{
  "num_hidden_layers": 9,
  "n_experts": 64,
  "experts_per_token": 4,
  "balance_bias": true,
  "router_z_loss": 0.001,
  "init_std_router": 0.0098,
  "vocab_size": 8192,
  "norm_eps": 1e-06,
  "tie_word_embeddings": false,
  "learning_rate": 0.0024,
  "batch_tokens": [65536, 131072, 196608],
  "train_tokens": 699700000,
  "max_steps": 5464
}
Below are experts of layer 4 (counted from 0) of a mixture-of-experts language model. Rows are named router (the router's row for the expert), down (a neuron's output weights, with its number) and show model dimensions 0-159. Each number is 128 + 24 x the weight over its row's rms, rounded and kept within 0 to 255.
After each expert's rows: a language model's description of what the expert responds to. This comes from a sample of Wikipedia text that the model never trained on.

# expert 13
router [ 93 162 165 165 140 150 113 174 119 170 150  74  82  93  82 138 134 159  78 151 148 146  98 120 126  92  94  99 132  87 125  97 135 119 116 136  98 111  80 109  99 148 120 142 140 138 145  82 118 105 163 121 104 126 159 132 107 122 137 127 122  92 139 158 104 155 145 153 141 130  94 131 121 129  83 127 107  84 185 100 139 149 106 105 106 162 122  99 142 125 124 119 108  84 132  92 133 101 133 125 109 132 151 127 131 103 132 142 151 147  73 136 137 139  90 152 126  93 122 122 149 111  99  98 137 144 119 135 102 139 142 122 150 148 159 134 114 128 106 115 166 131 159  95 163 155 133 140 125 158 129  87 108 105 125 153 128 120 127 136]
down0 [114 117 160 126 130 138 145 138 113 131 138 122 124 154 125  89 176 139 157 143 142 129 140 133 151 156  96 104 151 171  73  88 138 133  99 139 115 139 145  97  95  98 131 159 119 109 133 115 129  91 138  76 155 120 157 163 120 143 140 142 167 108 115 106  95 136 113 109 107 136 107 201 104 127 137  90 133 163 132 143 131 148 126 113 161 149 160 123 151  89  96  97 126 133 168 164 158 139 102 111 133  99 112  93 115 127 150 118 153 129 135 124 116 115 145 123 143  90 148 125 153 139 146 147 103 164  79 120 116 131 146 164 102 123  93 152 131 125 158 138 127 153  90 132 108 106 138 113 122 121 138 177 181 131 149  93 164 110 161  72]
What it handles: Chart and award tables

# expert 6
router [136 137 115 157 126 162 116 160  87 152 151  75  89 107 142 143 133 119 124 161 164 127 125 127  93 104 118 126 139  89 136  92 129 141 118 110 109 119 116  82  72 154 129  95 114 127 113 122  91  88 149 113 102 148 150 127 105 132 107 108 129 122 174 121 148 127 166 127 132 170 138 139 175 135 123  81  95  87 148 121 148 110 156 126 108 164 139 119 149 130 120  98 179 119 110 107 149 110 112 164 143 108 147 150 154 118 122  97 116 167  97 149 106  84 108 116  71 129 162 135 130 116  71 119 144 149 117 151 131 126  95 109 172 131 119 171 116 107 132  86 137 116 115 108 152 125  89 142 146 132 101  98 120  94 105 126 130 125 133 140]
down0 [ 95 115 120 141 177 126 125 116 128 155 122 114 140 121  83 133 115 150 108 136 102  88 134 114 139 148 134 145 123 125 182 223 103 129 127  83 143 136 144 104 113 128 142 112 160 111  94 124 114 121 113 106 129 103 150 123 144 116 137 101  70  77 115 150 139  68 148 182 129 137 160 112 127 127 133 134 143 123 106 124 138 108 126 139 170 161 140 111 134 141 145 111 131 105 102 140 132 147 135 115 130 123  85 137 162 111 158 147 122  85 129 147 107 144 144 115 143 132 147 146  98 111 139 145 116  97 138 160 165 139 108 205 159 139 108 130 101 136 147 120 117 135 103  78 133 110 165 106 115 151 109 151  97 148 125 152 146 107 105 173]
What it handles: Verb stems and endings

# expert 57
router [114 157 159 160 137 160 114 181 118 159 124 112 108 106 102 161 163  97 105 121 150 146 150  78 124 107  89 151 132  99 109 115 120 132 114 121  75 102 121 106 116 155  94 130 160 116 113 113 115 113 140 107  78 153 123 131 116 139  88 101 141 112 140 146 125 132 161 166 137 160 127 151 125 116 118 122 119  96 158 130 173 169 158 105 109 136 129 119 132 164  87 145 128 102 118  85 104 115 105 157 139  84 153 144 137 111 138 121 157 147 127 126 113 122 125 156 117 103 154 114 133 104 118 103 142 126 143 139 118 165 107  81 158 109  98 142 125 134 126 100 150 120 151  87 142 175 110 171 109 154  99  86  99 104  89 190 111 119 130 143]
down0 [130 155 119  91 137 152 114 143 156 142 153 133  89 148 115 152 117  93 106 120 137 124 104 109 125 138 137 139 117 171 160  15 128 132 147 117 180 143 115 151 123 113 108 105 137 138 159 111 134 143 120 155 154 114 129 120 120 142 133 103 144 146 107 129  88  94 108 102 162 102 108  82 168 140 150 124 111 139 153 120  67 118  86 136 118 163 121 166 109 115 124  93 156 115 149 176 158 121 124 138 112 131 105 109 172 134 133 133 106 109 115 120 170 102 146 116 127 127 145 119 118 155 107 136 148 106  91 107 108 119 107 126 138 161 124 154 108 107  95 114 123 155 104 142 117  94 124 113 152  87 150 160 124 133 163 101 168 146 110 151]
What it handles: Titles of works

# expert 59
router [ 99 182 144 136 160 154 115 142 118 134 149 118 112  81 109 122 148 128  78 111 138 147 138 143  93 110 121 140 110 119 140  54 122 127 112  86  86 123 122 109 120 140  92 133 141 152 139 100 102 148 178 109 152 130 133 134 111 168 114 137 128 128 179 149 143 133 102 136 157 116 103 153 145 129  95 141 142  74 133 126 119 154 111  91 109 156 113 110 134 124 114 132 151 126 143  99 111  70 131 121 154 123 133 131 134 100 134 120 175 150  77 140 107 138  79 142 133 116 135  93 113  99 109 108 117 196 121  96 102 184 103 104 124 114 156 145 119 127 142 108 121 116 166 104 128 146 141 142 136  89 141  94 101 125 119 150 160  99 140 145]
down1 [179 133 130  90 121 149  87 163 115 151 113 145 142 177 121 144 137  62 127 128 129 113 176 116  98 104 128 111 103 134 111 167 153 150 141 143 154 138 134 138  97 121  95 121 118 108 143 115  99 121  94 179 153 130 123  97 104 132 136 138 136 108 107 125 125 106 108 160 144 123 120  82 163 124 117 128 171 127 131  96 136 134 146 119 104  57 176 150 205 128 128 163  90 113  93 126 134 144 126 131 120 134 113 148  91 161 135 103 109 115 118 106 133 121 184 158 131 134 157 163 148 153  84 110 124 140 140 151 125 111 129 168 115 125 148  99 139 136 117 106 124 123 110 151 120 121  80 163 108 136 109  89 130 127 160 117 122 143 129 141]
What it handles: Statistics table headers

# expert 56
router [ 95 163 121 124 159 180 107 174  83 144 147 113 129 121 122 161 166 135 113 153 131 120 129 112 117  96  94 102 117  98  94  75 132 136 125 120 124  89 100  99  85 159  94 124 143 142 132 118  62 125 138 110 128 136 149 141 109 147 129 113 155  93 123 119 131 132 135 151 166 138 121 130 132  81 109 113 133 109 128 118 119 155 128 128 118 177 134  94 161 159  96 134 145 120 109 113 103 125  84 142 152 106 126 159 172 143 119 137 170 152  93 174 114 134  98 141 113 126 152 118 140 123 115  78 136 163 152 137  80 139 116 101 121  84 132 133  99 138 137 102 166  85 126 119 156 165 109 127 153 146  88 107 120 133 120 136 140  92 106 144]
down3 [106 135 152 115 116 114 125 123 157 130 161 120 126 103 122 139 146  92 140 117 147 115 191 132 127 151 146 153 143 113 115 132 140 141 113 154 153 125 121 145 155 172  94 129 120 128 110 152  94 120  96 160 129 127 146 126 123 156 121 165 156 144 153 123 140 148 111 109 134 148 124  71 110 101  90  91 129 153 158 135 104 126 184 147 152 126 103 113 132 101  91 177 107  73 131 159 156 176 163 148 127 133 144 168 105 178  97 168 119 116 110 129 114 157 161 111 158 146 130 127 126  99  85 147 142 147 189 115 120 140 122 128 154 148 129  98 159 157 154 157 169 139 148 123 143 159 107 160 147 151 133 109 101 112 101 131 135 158 161 106]
What it handles: Leading digits of numbers

# expert 46
router [ 82 175 119 137 185 158 121 176  91 150 143 105  76 102 111 135 157 120  97 140 143 153 137  99 150 123 128 120 125 119 116  81 114 119 135 116 133  71  89 119 109 166 101 100 163 116 152 114 116  97 143 135 105 169 126 160 126 167 120 129 187  99 141 118 149 129 157 113 156 144 122 128 176  97 127 114 116  85 130 108 127 146 124 126 135 124 131 124 158 136 107 133 137 110  95  97 133 107 128 140 162 139 105 120 147  72  95 147 151 178  83 123  98 104  94 140 115  93 109 118 178 126 114  97 140 144 154 134 124 163 101 131 137 106 143 131 107 113 135 151 144 117 150 118 162 143  72 132 126 143 137 139 115 109 114 121 128  97 130 123]
down0 [138 154 140 131 159 117 131 135  83 111 130 124 140 182  99 126 132 121 110 111 105 127 136 179 133  87 101 122 165 118 123 192 124 105 110 142 133 144 134 127 166 142 142 116 138 158  90 128 151 117 147 123 103  83 112 122 103 130 113 148 125 112 132 130 144 164 151 128  97 162 127 121  94 113 132 121 116  61 150 162 102 110 180 101 144  63 111 132 121 136 127 162 121 112 108 133  91 103 180 111 132 162  68 146 140 141 169 144 176 122 123 145 105 116 145 151 156 134 115 127 101 114 103 163 131 133 134  85 122 134  69 158  99 157 106 135 151 130 111 113 101 106 127 115  84 124 139 152 138 128 138 111 143 155 123 159 105 128 124 136]
What it handles: Table and list delimiters

# expert 44
router [ 99 172 147 155 143 152 110 197 132 121 136 109  77 123 127 130 178 120 116 144 129 175 136 114 133 121 135 111 152 128  77  69 156 128 137 111  87 121 132 130 110 143 118 129 129 110 135 117  96 147 135  98 125 145 140 158 112 134 128 107 171 145 134 125 170 124 142 144 170 166 122 126 136 105 106  93 124 124 158  90 141 140 117 137 113 143 109 107 145 131  91 143 155 127 132 103 120 109  88 156 169 125 127 146 148 101 124  97 136 146 119 159  90 122 101 176 106  89 152 128 143 119 100 114 154 109 128 118  99 143  96 105 148  87 132 165 122 121 159 137 152  99 169 101 138 143  95 172 121 126  71  94 107 104  94 161 118 126 109  99]
down0 [146 138 121 111  82 127 117 113 106 142 148 162 144 118  97 134 181  94 107 141 100 143 158 175  96 103 117 106 123 153 131 150 137 103 142 112 109 133 113 131 126 101 172 111 154 140 133 123  96 129 131 128 161  86 107 134 107  75 172 150 140 136 111 157  86 105  79 129 131 128 150 134 120 173 154 114 109 207 105  93 156 117 148 116 107 114 140 154 129  92 148 135 132 129 159 148 133 110 117 137 118 130 159  88 129 178 150 123 149 143 144 141 130  93 161 153 121 160 137 103 136 122 140 100 149 122 147 137 115 111 140 124 162 150 146 142 137 103 140 174  74 155 130 164 150 148 139 121 125 124 117  90 177 156  82 130 104 139 142 140]
What it handles: Personal name pieces

# expert 58
router [117 121 114 143 148 179 134 158  98 164 126 100  63 103 145 140 146  80 101 121 167 145 125 131  95 101 128 129 145  98 121 113 122 143 105 106 126  90  96 100  86 140 119 108 121 114 147 130 101 106 133 123 139 162 173 129  94 124 131  91 145  95 150 114 173 141 154 153 140 158 135 155 166 121 120  72  80  75 148 116 157 126 162 109 102 171 140 110 130 124 114 122 167 137 114  94 129 130 109 164 131 134 149 157 138 111 120 114 124 171  91 148  93 104 122 126  88 131 155 124 109 115  98 118 135 148 156 140 112 129  91 140 172 123 123 140 115 120 134 112 170 103 136 122 158 127  89 136 111 126  99 107 114  90  84 138 151 111 136 138]
down0 [124 155 128 103 122 101 148 127 138 162 113 123 128 152 112 127 107 101 119 154 154 100  98 112  88 145 105 193 149 145 121 194 135 143  93 109 140 150 169 102 162 158 151  81  90 122  89 111 105  91 127 145 131  96 106 121 112 134 136 133 112  61 133 127 140 113 118  62 142 149 140 153 171 139 156  85 102  95 144 142 149 142 168 137 107 141  93 117 106 178 132 145 148 143 117 138 127  87 144 144 157 143 142 113 117  99 127 145 107 113  87  97 122 102 138 129 124 109  99 112 154 163 115 108 164 129 112 130 116 143  98 127 110 125 120 117 190 148 133 115 121 107 140 114 103 109 159 136 139 123 151 117 137 101 155 162 145 121 130 111]
What it handles: Verb stems and inflections

# expert 26
router [147 151 120 160 210 130  87 155  93 150 149 106 117 117 111 126 130 142 121 158 132 154 166 130 123 112  98 132 110  98 127 103 124 170 110 109 128  83 117 116 103 163 118 142 146  98 141 147 110 125 126 126 117 159 145 164  98 154 104 104 157 112 122 132 187 125 157 131 160 148 114 125 152  68 136 142 117  83 141 131 179 148 133 135 121 147 159 134 166 170 103 143 142 143 111 104 133 132  85 147 158 105 114 139 159 140  84 114 138 150 111 148 120 117  98 157 129 111 141 132 176 102 112  81 133 130 168 135 110 124 119  94 118 107 133 144 121 133 120 134 174  73 146 106 146 161 116 134 103 143 119 104 140  97  95 137 141 103 110 104]
down10 [161 110 158 104 135 105 145 130 122 176 121  71 119 140 157 148 110  93 150 139 108 125 131 132  94 125 148 123  75 143 144 167 161 136 100 148 122 128 144 159 113 124 128 101 114 123 154  99 122 153 122 139 117 107 137 149 162 103 131 167  89 154 154  82 150 108 155 138  84 162 145 117 103 135 129 129 117 158 102 131 146 144  97 154 138  93 119  87 138 119 163 120 130 112 151 158 168 106  93 118  98 155 168 151 101 101  97 102 138 153 109 121 124 103 101 113 152 140 146 180 142  85 159 153 141 108 148 148 132 120  99 101 117 154 133 149 116 104 118 133 143  95 130  90 134 201 139 143 143 135  76 165 130 143 128 119 126  93 118 126]
What it handles: Dates in biographies

# expert 52
router [119 125 113 126 172 199  88 142 120 161 170  95 133 143 146 126 150 121 121 135 155 110 138 127 102 137 145  97 109 120  95  82 120 148 128 127 138 112  91 106 115 122  84 126 158 130 138  94 127 123 171 109 139 124 132 106 108 165 117 151 167 107 133 155 140 115 159 145 117 107  80 166 148 102 131 137 138 118 128 101 145 162 136  98 107 165 133 106 123 175 119 102 134 145 117  93 109 115  60 147 141 134 138 125 133 144 106 123 146 136  99 134 104 118 111 153  81  85 125 119 130 119 138  96 150 133 180 159 115 134 137 117 127 105 126 151 116 152 146 102 170  85 118 132 174 131 112 115 129 175  88  93 121 116 102 168 164 123 138 162]
down1 [102 102  85 126 126 101 146 112 173 132 156 147 107  77 152 142  87 118 137 122 128 123 130  98 149 126 118 137 108 120  89 190 111 125 121 141  91  90 125 121 105  89 136 128 138 140 122 148 157 122 137 147 117 126  79 186 158 118 103 187 120 149 132 157 145 140 121 135 118 100 125 105 121 145 107 140 136 144 139  91 130 119 108 110 166  91 131 128 165 154 154 108 119 120  92 159 155 146 133 158 119  96 149  89 116 125 105 114 121 138 141 109 122  94 152 149 122 125 130 131 132 172 139 131 144 100 111 131  78 104 108 114 114 140  97 125 145  67 160  82 117  71 123 153 132 142 163 148 145 106 139  95 122 143 102  92 131 157  78 129]
What it handles: Digits and infobox fields

# expert 30
router [111 166 149 137 138 154 126 148 101 148 123  97 109  85 103 174 167 109 105 130 141 162 141 100 126 112  84 152 109  97 112 110 130 112 103 131  88 120 111 104 133 136  69 130 157 126 114  94  88 110 151  99  90 173 127 133  92 141 118 104 150  82 140 152 144 125 148 154 143 159 123 169 160 113  91 135 130  97 133 121 143 163 132 125 104 166 139 132 144 171 111 137 122  96 131 116 102  98  97 157 130  99 136 146 136 103 121 102 159 130  91 113 108  94 116 149  94 112 152 139 146 101 110 108 153 140 142 148 127 178 114  91 167  95 138 149 106 117 154 128 138 121 134  97 168 131 111 163 134 159  87  98  98 130 114 152 109 136 113 161]
down0 [101 120 115 135 106 158 138 142 164 150 111 156 148 121  88 151 124 148  94 160 143 112 174 113 141  99 171 105 100 104 151 177 122 130 157 137 122 130 136 158 122 129 136 105 128 160 182 139 164  78 184 106 141 126 166 102 145 108 134 135 166 132  70 128 152 168 148 151 176 130 116 134 116  99 108  79 149  99 110 123 179 140 134 117 134 107  84  96 108 154 109 119 155 134 130 136 122 169  66 123 122 115 113 132 146  95 118 106  88 146 133 124 110 133 161 112 136 108 136  74 141 163 124 149 102 128 127 108 110 149 129 118 116 122 109 123 137 147 134  91 160 125 131 122 132 118 140 104  75 107 138 102 124 101 141 120 146 111 141 129]
What it handles: Titles in quotes

# expert 12
router [100 136 141 157 181 158  90 133 108 130 139  91 136  83 120 139 173 134 100 161 156 133 141 122 119 118  89 135  97 112  96  91 128 147  85 115  97 120 120 127  92 110 133 127 180 136 150 106 118 120 133  97 141 142 144 152  84 158 108 101 119 107 132 112 157 163 129 127 154 160 111 117 135 104  77 104 105  72 134 123 134 133 150 128 124 135 158 125 161 160 109 143 147 103  97 122  91 141 104 140 164 101 119 126 161 119 119 102 124 148 112 142 125 117  70 149 113 141 114 131 140 115 130 107 153 160 141 126 107 139 136 114 129  76 131 170  68 137 159 108 149  91 169 119 145 169 100 129 136 120 108  76 118 138 105 137 135  95 143 149]
down10 [123 141 114 130 147 152 141 129  96  64 116 146 144  86 135 149  67  89 115 110 129 166 151  52 140 123 133 155 143 154  84 137 118 104 129 184 135 114 126 121 140 172 114 145 115 178 114 128 156 112  90 100 138 120 140 154 120 111 118 100 172 133  86 144 117 140 142 115 136 156 122 144 126 143 133 151 133 120 122 123  97 104 118 114 130 110 144 134 114 132  93 138  90 122 152  91 175 109 126 144 136 123 138 148 109 112 146 107 126 134  96 100 139 116 118  93 125 107 151 175 154 127 112 155 129 151 108 141 119 133  96 133 139 151 157 119 121 108 121 154 117 144 108 128 116  92  95 130  92 146 107 113  89  51 149 168 119  87 142  98]
What it handles: Table cells, country names

# expert 27
router [ 93 145 133 142 163 147 114 154 128 154 182  92 136 108  84 126 137 136 126 147 148 150 142  76 140 139 103 104 108 103  97  54 135 135 115 106 102 138 107 101  94 142 134 107 138 114 136 128 108  79 171 115 129 138 123 116  81 176 111 155 153 125 122 128 160 146 121 162 108 122 105 129 135 125 117 138 121  90 129 133 113 151 141 114 112 158 158 110 131 142 126 133 116  73 115 106 104 109 108 123 135 142 138 120 151 112 131 137 113 112  92 119 135 128  73 155  77 115 137  90 150 135 129  79 136 139 199 137 130 166 121 134 147 105 129 157 105 144 133  97 145  79 145 124 170 177 118 110 146 151 120 107 123 129 106 118 145 118 154 170]
down1 [124 135 132 147 145 114 132 122 119 108 178 118 125 153 105 120  86 166 113 112 177 121 108 168 150 154 126 141 105 176 112 138 114  91 112 153 147 157 141 127 122 145 118 130  92 134 133 127 118 141 120 128 127  94 124 117 136 143 150 135 140 114 137 115  31 106 158 128 183  98 116 159 106  98 124 108 150 112 105  92 130  57 127 178 130  98  86 107 132 143 112 103 120  91 118  99 143 188 138 125 114 121 107 102 124 141 119 108 119 127 102 126 147 162 105 100 134 131 160 120 120 139 157  94 143 184 103 120 149 139 118 136 140 108 110 122 157 173 117 110  79 130 129 140 112 147  97 119 119 130 128 114 102 118 122 135 124 179 129 164]
What it handles: Coordinates and numeric data

# expert 34
router [102 167 142 131 131 153 121 200 112 139 150 117 117 114 115 161 132 137 121 122 167 142 128  96  97 111 102 127  79 103 113  69 144 155 101 131  95 115 106 114 122 137  87 143 142 136 167 123 119 121 141 100 136 142 117 153 102 143 102  73 127 119 138 143 162 145 149 134 136 110 100 135 149  69 110 118 146 102 155 100 174 162 159 107 103 127 132 121 132 126  86 131 110 101 149 113 117 125 109 154 141  88 150 129 153 118 126  94 110 168  97 149  86 121 109 159 114 136 143 150 118 102 146  95 115 146 153 136 102 143 103  80 157 100 108 118  88 129 101 120 144 136 154 124 145 151 120 173 143 105  82 117  88 122 112 149 134  81 143 132]
down0 [121 143 135 131 110 101 173  93 133 120 155 116 130 132 147  90  82  98 135 132 150 144 131 121 125 148 123 110 160 112 151 149 100 126 110 133 107 116 130 148 132  98  96 134 171 119 144 126 121 117 132 147 134 203 143 155  83 106 127 101 163 139 129 182 129  89 131 161 125 125 128 132 132  66 140 139 165 102 150 124 112 131 116 101  92 107 135 144 117 127 141 112  90 115 127 179 110 122 142 163 120 163 119  74 118  83 126 168 163 146 140 122 124 132 194 129 124 146 132  96 128 102 146 123 140 118 123  94 154 134 131 128 141 142 120 171 159 113 131 129 152  89 134 116 146 129 155 126  87 126 133 199 115 161 102 168  98 102 127  99]
What it handles: Name syllables, Arabic-Asian

# expert 15
router [116 140 120 143 157 161 116 160  77 139 147 116  74 128 121 113 136  98  94  99 166 156 132 110 106 108 132 131 138 114 114 116 120 148 112 102 128 104 122 104  94 165 101 114 124 147 112 113 114 110 160 135 119 130 133 131  90 131  99  94 160 107 159 128 171  99 131 155 148 135 130 154 183 102 118 119  97  58 145 114 138 114 135 103  97 161 145 122 156 140 112 111 164 108 101 109 116  96  93 149 135  89 157 154 143 113 121  98 146 168 116 164 113 143 126 142  96 114 165 125 111 118  70 116 144 132 154 142 102 129  80 107 173 126 132 150 125 101 123  94 174 109 130  96 132 150  89 171 126 140 119 121 141 106 104 143 156 100 121 154]
down0 [130 141 147 136 109 155 130 139 141 159 139 127 124 152 110 157 132  90 145 129 170  90  95 138  75 128 133 133 128 109 136 138 125 138 134 112 164 117 121  99 147 147  90 120 139 154 171 146 163 150  74 128  99 106 114 137 121 151 128 127 151 133 167 119 128 117  98 128 137 139 132 130 165 108 117 161 141 164 224 166 115 120 146 131  99 116 130 114  99 129 140 101 126 167 162 120  86 126 171 116 144 159 117 147 141 106 151 112 115 136  99  99 166  90 103 107 112 137 128 138 104  90 108 115 152 163  90 120 161 156  91 147 122  90 128 100 146 113 116 150  93 130 133 158 127 126 167 164 138 125 136 107 106 136 162 120 121 179 108  85]
What it handles: Prepositions and action verbs

# expert 49
router [150 133 104 148 130 141 118 179  78 141 139 119 128 115 121 144 126 133 106 143 121 126 115 128  76  97 116 148 114  95 138  95 122 116 135 103 107 114 130 128  84 134  94 131 106 109 171 135  69 121 160 121 150 162 166 127 105 126  97 107 148 111 130 140 147 133 149 142 153 125 132 155 146 112 119 115 122 101 141 110 189 147 145  88 119 166 162 115 166 128  95 152 152 158 114 118 142 120 127 162 146  91 119 161 137 141  96  84 122 131 103 128  84 107 116 146 112  96 170 116 124 110 100 117 149 140 142 137  96 171  96 105 162 113 128 170 115 119 139  94 172  92 147 123 153 126 133 153 134 121  89 131 113  71 114 153 158  85 163 108]
down10 [116 131 155 101 121 139 141  83 106  96 144 136 130 148 106 148 129 127 120 118 137 183 133 120 119 126 163  91 165  95 126  96 150 134 118 111  93 192  96 154 179 173 150 150 135 166 169 160 149 127 111 105 154 151 117 124 120 120 148 124 167 108 117 127 106 164 146 114 141 137  89 138 108 134  90 144 127 161 153  90 101 148  86 125 107  97 119 106 126 132 141 140 127 111 117 128  71 134 145 114 129 107 109 129 137 115  74 141 130 116 116 140 152 150 139 113 110 162 156 160 104 175 143 126 113 132  99 118 151  92 108 117 124 156 107  69 123 135 157 107 142 146  60 107 102 115 113 139 132 137 115 138  99 131 168 137 141 146 105 162]
What it handles: Time spans in narrative

# expert 48
router [121 173 146 142 133 163 115 175  80 140 139  89  85 100 131 171 152 103 122 137 164 167 148 119 125  94  99 123 107  64 122  90 114 148 119 129 119  86 124 112 100 158  92 147 153 118 150 111  98 118 158 114 112 160 127 146  98 153  93 107 139 109 179 151 133 148 175 128 142 171 147 132 167  84 120 122 103 119 154 112 143 174 121 122  95 142 118 131 134 133 116 134 118 100 121 103 120 123 116 133 136 105 124 149 177 141 124  93 139 153  86 127 124 108 114 168  75  91 170 155 134 113 106 105 152 132 121 127 142 136 109 124 166 108 119 156 137 120 144 114 166 114 135 138 137 126  98 123 136 145  89 121 111 148  82 114 116 115 132 144]
down0 [151  89 112  65 110 116 110 121 139 184 158 145  82 150 139 118  98 107  84 135 132 124 126 118 106 124  99 106 120 138 134  74 127 140 105 126 149 156 110 169 143 105 122  83 130 113 123 134 161 117 118 105 130 107 102 130 137 136 147 151 171 108 113 181 121 149 118 117 137 108  92 128 125 125 144  98  99 121 139  88  86 128 141 125 155 159 162  96 160 102 119  70 169 119 140 163 103 130 147 143 169 111 150 145  86 139 115 118  92 148 153 104 142 141 130  94 122 118 118 133 136 116 133 115 125 162  88 121 111 132 121 121 159 100 154 122 130 124 142 178 144 143 144 130 146 126 103 127 108  66  70 114 132  92 112 116 122  89 110 122]
What it handles: Non-English word pieces

# expert 20
router [109 170 119 139 113 181 114 174 115 169 168 106  87 116 130 126 152  95 106 111 174 114 104  89  92 114 131 126  94 135 117  63 111 112 123 122  98  96 123 102 107 130  71 143 133 138 118 131 113 127 172 126 122 136 122 133  92 147 117 156 131 103 163 150 132 126 129 149 134 122  91 152 146 148 104 100 126  81 135 117 139 143 149 112  92 169 127 128 114 161 142 127 133 102 132  91 142 108 132 129 118 125 150 129 126  95 110 122 176 125 123 119 118 112 118 162 125  89 116 133 153  95 119  88 149 150 153 150 120 183 128 125 112 120 118 165 108 128 119  80 123  94 161 122 151 155 115 135 154 150  88 110 109 136  77 174 141 113 159 154]
down1 [116 133 121 144 143  75 111 132 144  80 110 141 155 174 124 112 130 148 134 146 156 138 145 117 119 128 119 156 157 113  89 154 124  91  75 138 141 100 151 117 105 124 117 141 131 143  69 116 160 141 137 168 167 156 122 133 154 123 145  82  66 172 147 103 124 137 122 135 109 116  90 132  83 124 127 129 126 115 150 135 148 149  65 152 116 113 121 129 135 108 120 117 125 130 169  98 143 126 131 171 126 174 138  98 123 109  92 139 107 161 140 165  99 133 110 177 109  92 116 103 154 156 103 120 113 127 100  81 100 147  92 115 123 151 105 144 157 151 142 113 122 150 178 114 145 135 132 105 152 155 101 120 124 150 150 122  90 131 117 113]
What it handles: Heading and table label words

# expert 37
router [107 173 161 145 175 160 122 195 126 139 126  79  98  83 133 146 169 130 104 151 145 139 127  94 126 104 106 126 127 124 103  89 140 141 112 142 111 116 107 115 116 131 121 137 113 125 153 112  92 105 134  84 113 153 137 165  98 144 124 100 142 118 139 114 142 122 144 146 145 159  91 163 142  63  87 117 124 106 142 100 161 149 131 128 128 119 150 120 139 163  90 148 137 101 130  85 139 104  97 146 144 115 147 149 144  95  95  99 158 168 129 168  77 104 119 153  92 110 152 123 137 116 103  98 139 125 131 146 101 131 117 112 142  81 141 143 117 133 139  92 157 112 150 116 146 126 102 157 118 121  94 106 104 123  81 142 116  86 133 135]
down0 [115 172 100 127 112 173 130 173  81  91  97 166 123 132 120 148 142 181 145  87 122 106 142 102 138  99 121 116 152 145 113 228 138 130 142 153 150 141 149 149 100 119 128 107 138 104 100 166 121 162 124  92 157 143 157 139  80  88 137 145 115 108 124 129 101 139 146 125 113 127 136 135 108 125 188 140 138 158 103 159 123 153 103 141 137 100 142 144 140 128  93 122 130 152 120 160 121 155 114 149 151 129 154 109 155 107 123  87  94 129 117 105 132 130 162 150 179 133 156 123 139 119 140  88 122 125 160 123 139 123 128 138 132 101  90 104 109 140 186 106 115 129 133 128 156  88 133 119  99 114 138 147 120 136 133 153 106  99 144 132]
What it handles: Personal name pieces

# expert 7
router [124 159 134 134 151 167 105 130  91 153 131  82  93  71  88 154 134 156  87 133 127 132 117  90 123  85 107 133 139 113 121  97 109 167 106 135  81  98 122 104 132 163  78 156 145 125 131 107 117  91 183 117 119 148 128 108 127 150 138 127 162 110 147 154 124 118 122 167 151 124 106 135 153 122  83 109 111  59 140 115 156 141 130 103 124 164 119  95 147 107  94 130 155 145 120 101 116  92  82 155 156  99 139 164 120 109 112 139 151 146  67 143 109 150 113 131  96 121 122  97 144 143 128 111 132 151 140 128 100 177 122 106 118 100 139 136 134 118 155 118 170 144 131 115 164 140 141 131 120 131 140 102  97 116 121 139 149 104 154 131]
down1 [122 133  81 129 112  99 124 143 149 156 127 154 146 135 146 115 145  94 140 115 106  84 116 155  82 128 135 125 116 191  86 130 119 123 139 138 168 124  89 159 120 151 132 156 193 104 153 135  83 117 116 160 133 133 123 170 140 127  94 103 103 139  69 164 128 146 102 121 130 130 136 109 148 101 138 143  92 121 106 144 109 140 150 121 112 130  90 162 119 188 135 132  80 146 113 176 126 113 102 136 112 145 141 125 135 127 146 118 180 129 168  92  83 123 154 151 112 141 129 150 135 118 114 137 158 165 128 154 130 116 157 123 135 127 153 118 108 152  89 153 125 159 143 119 103 117 108 139 136 162  85 166 131 103  92 107 149 110 118 149]
What it handles: Sports results and scores

# expert 33
router [116 180 140 149 127 148  87 182  97 170 155  81 114 107 122 157 141 138 130 163 148 141 149 133 121 104  97 141  88 103 118  66 120 139 103 120  95 118 120 100 109 137  80 130 132 102 149 123  83 143 130 102 115 143 154 152 119 139  97 112 138 109 150 170 122 139 115 157 130 149 122 133 171  99 112  86 114 122 153 100 150 158 122 111  96 130 129 100 138 136 116 130 134  98 127 113 127  87 107 141 126 128 156 136 162 130 123 109 157 164 109 144 127 137  77 142 113 118 146 133 136 124  97 126 161 127 138 130 131 149 100  80 154 110 126 155 117 146 136 101 172  70 138 160 131 144  64 141 118 106 104 128 101 148  67 138 130 142 110 134]
down0 [ 99 137 122 114 140 126 139 131 160  83 144 115 116 177 100 153 153 122 125 148 106 108 121 122 121 108 110 166 115 129 112 107 107  78 149 140  73 144 157 146 113 121 150 128 113  99 128 127 107 150 133 141 146 130 125 158 129 115  72 132 143 133  79 177 145 123 116 142 138 142 136 108 149 108 104 139 165 140 144 132 115 112  75 131 150 105 137  80 128 122 167 138 110 137 113 176 143 195 116 117 125 135 140 139 106 108 181 121 120 179  70 143 108 112 152 139 151 108  82 105 100 119 140 153 161 117 147 121 130 153 142 111 106 184 122 153 151 118 112 149  90 139  94  97 132 163 111 125 147 149  98 165  84 145 111 130 114 145 129 126]
What it handles: Name-start syllables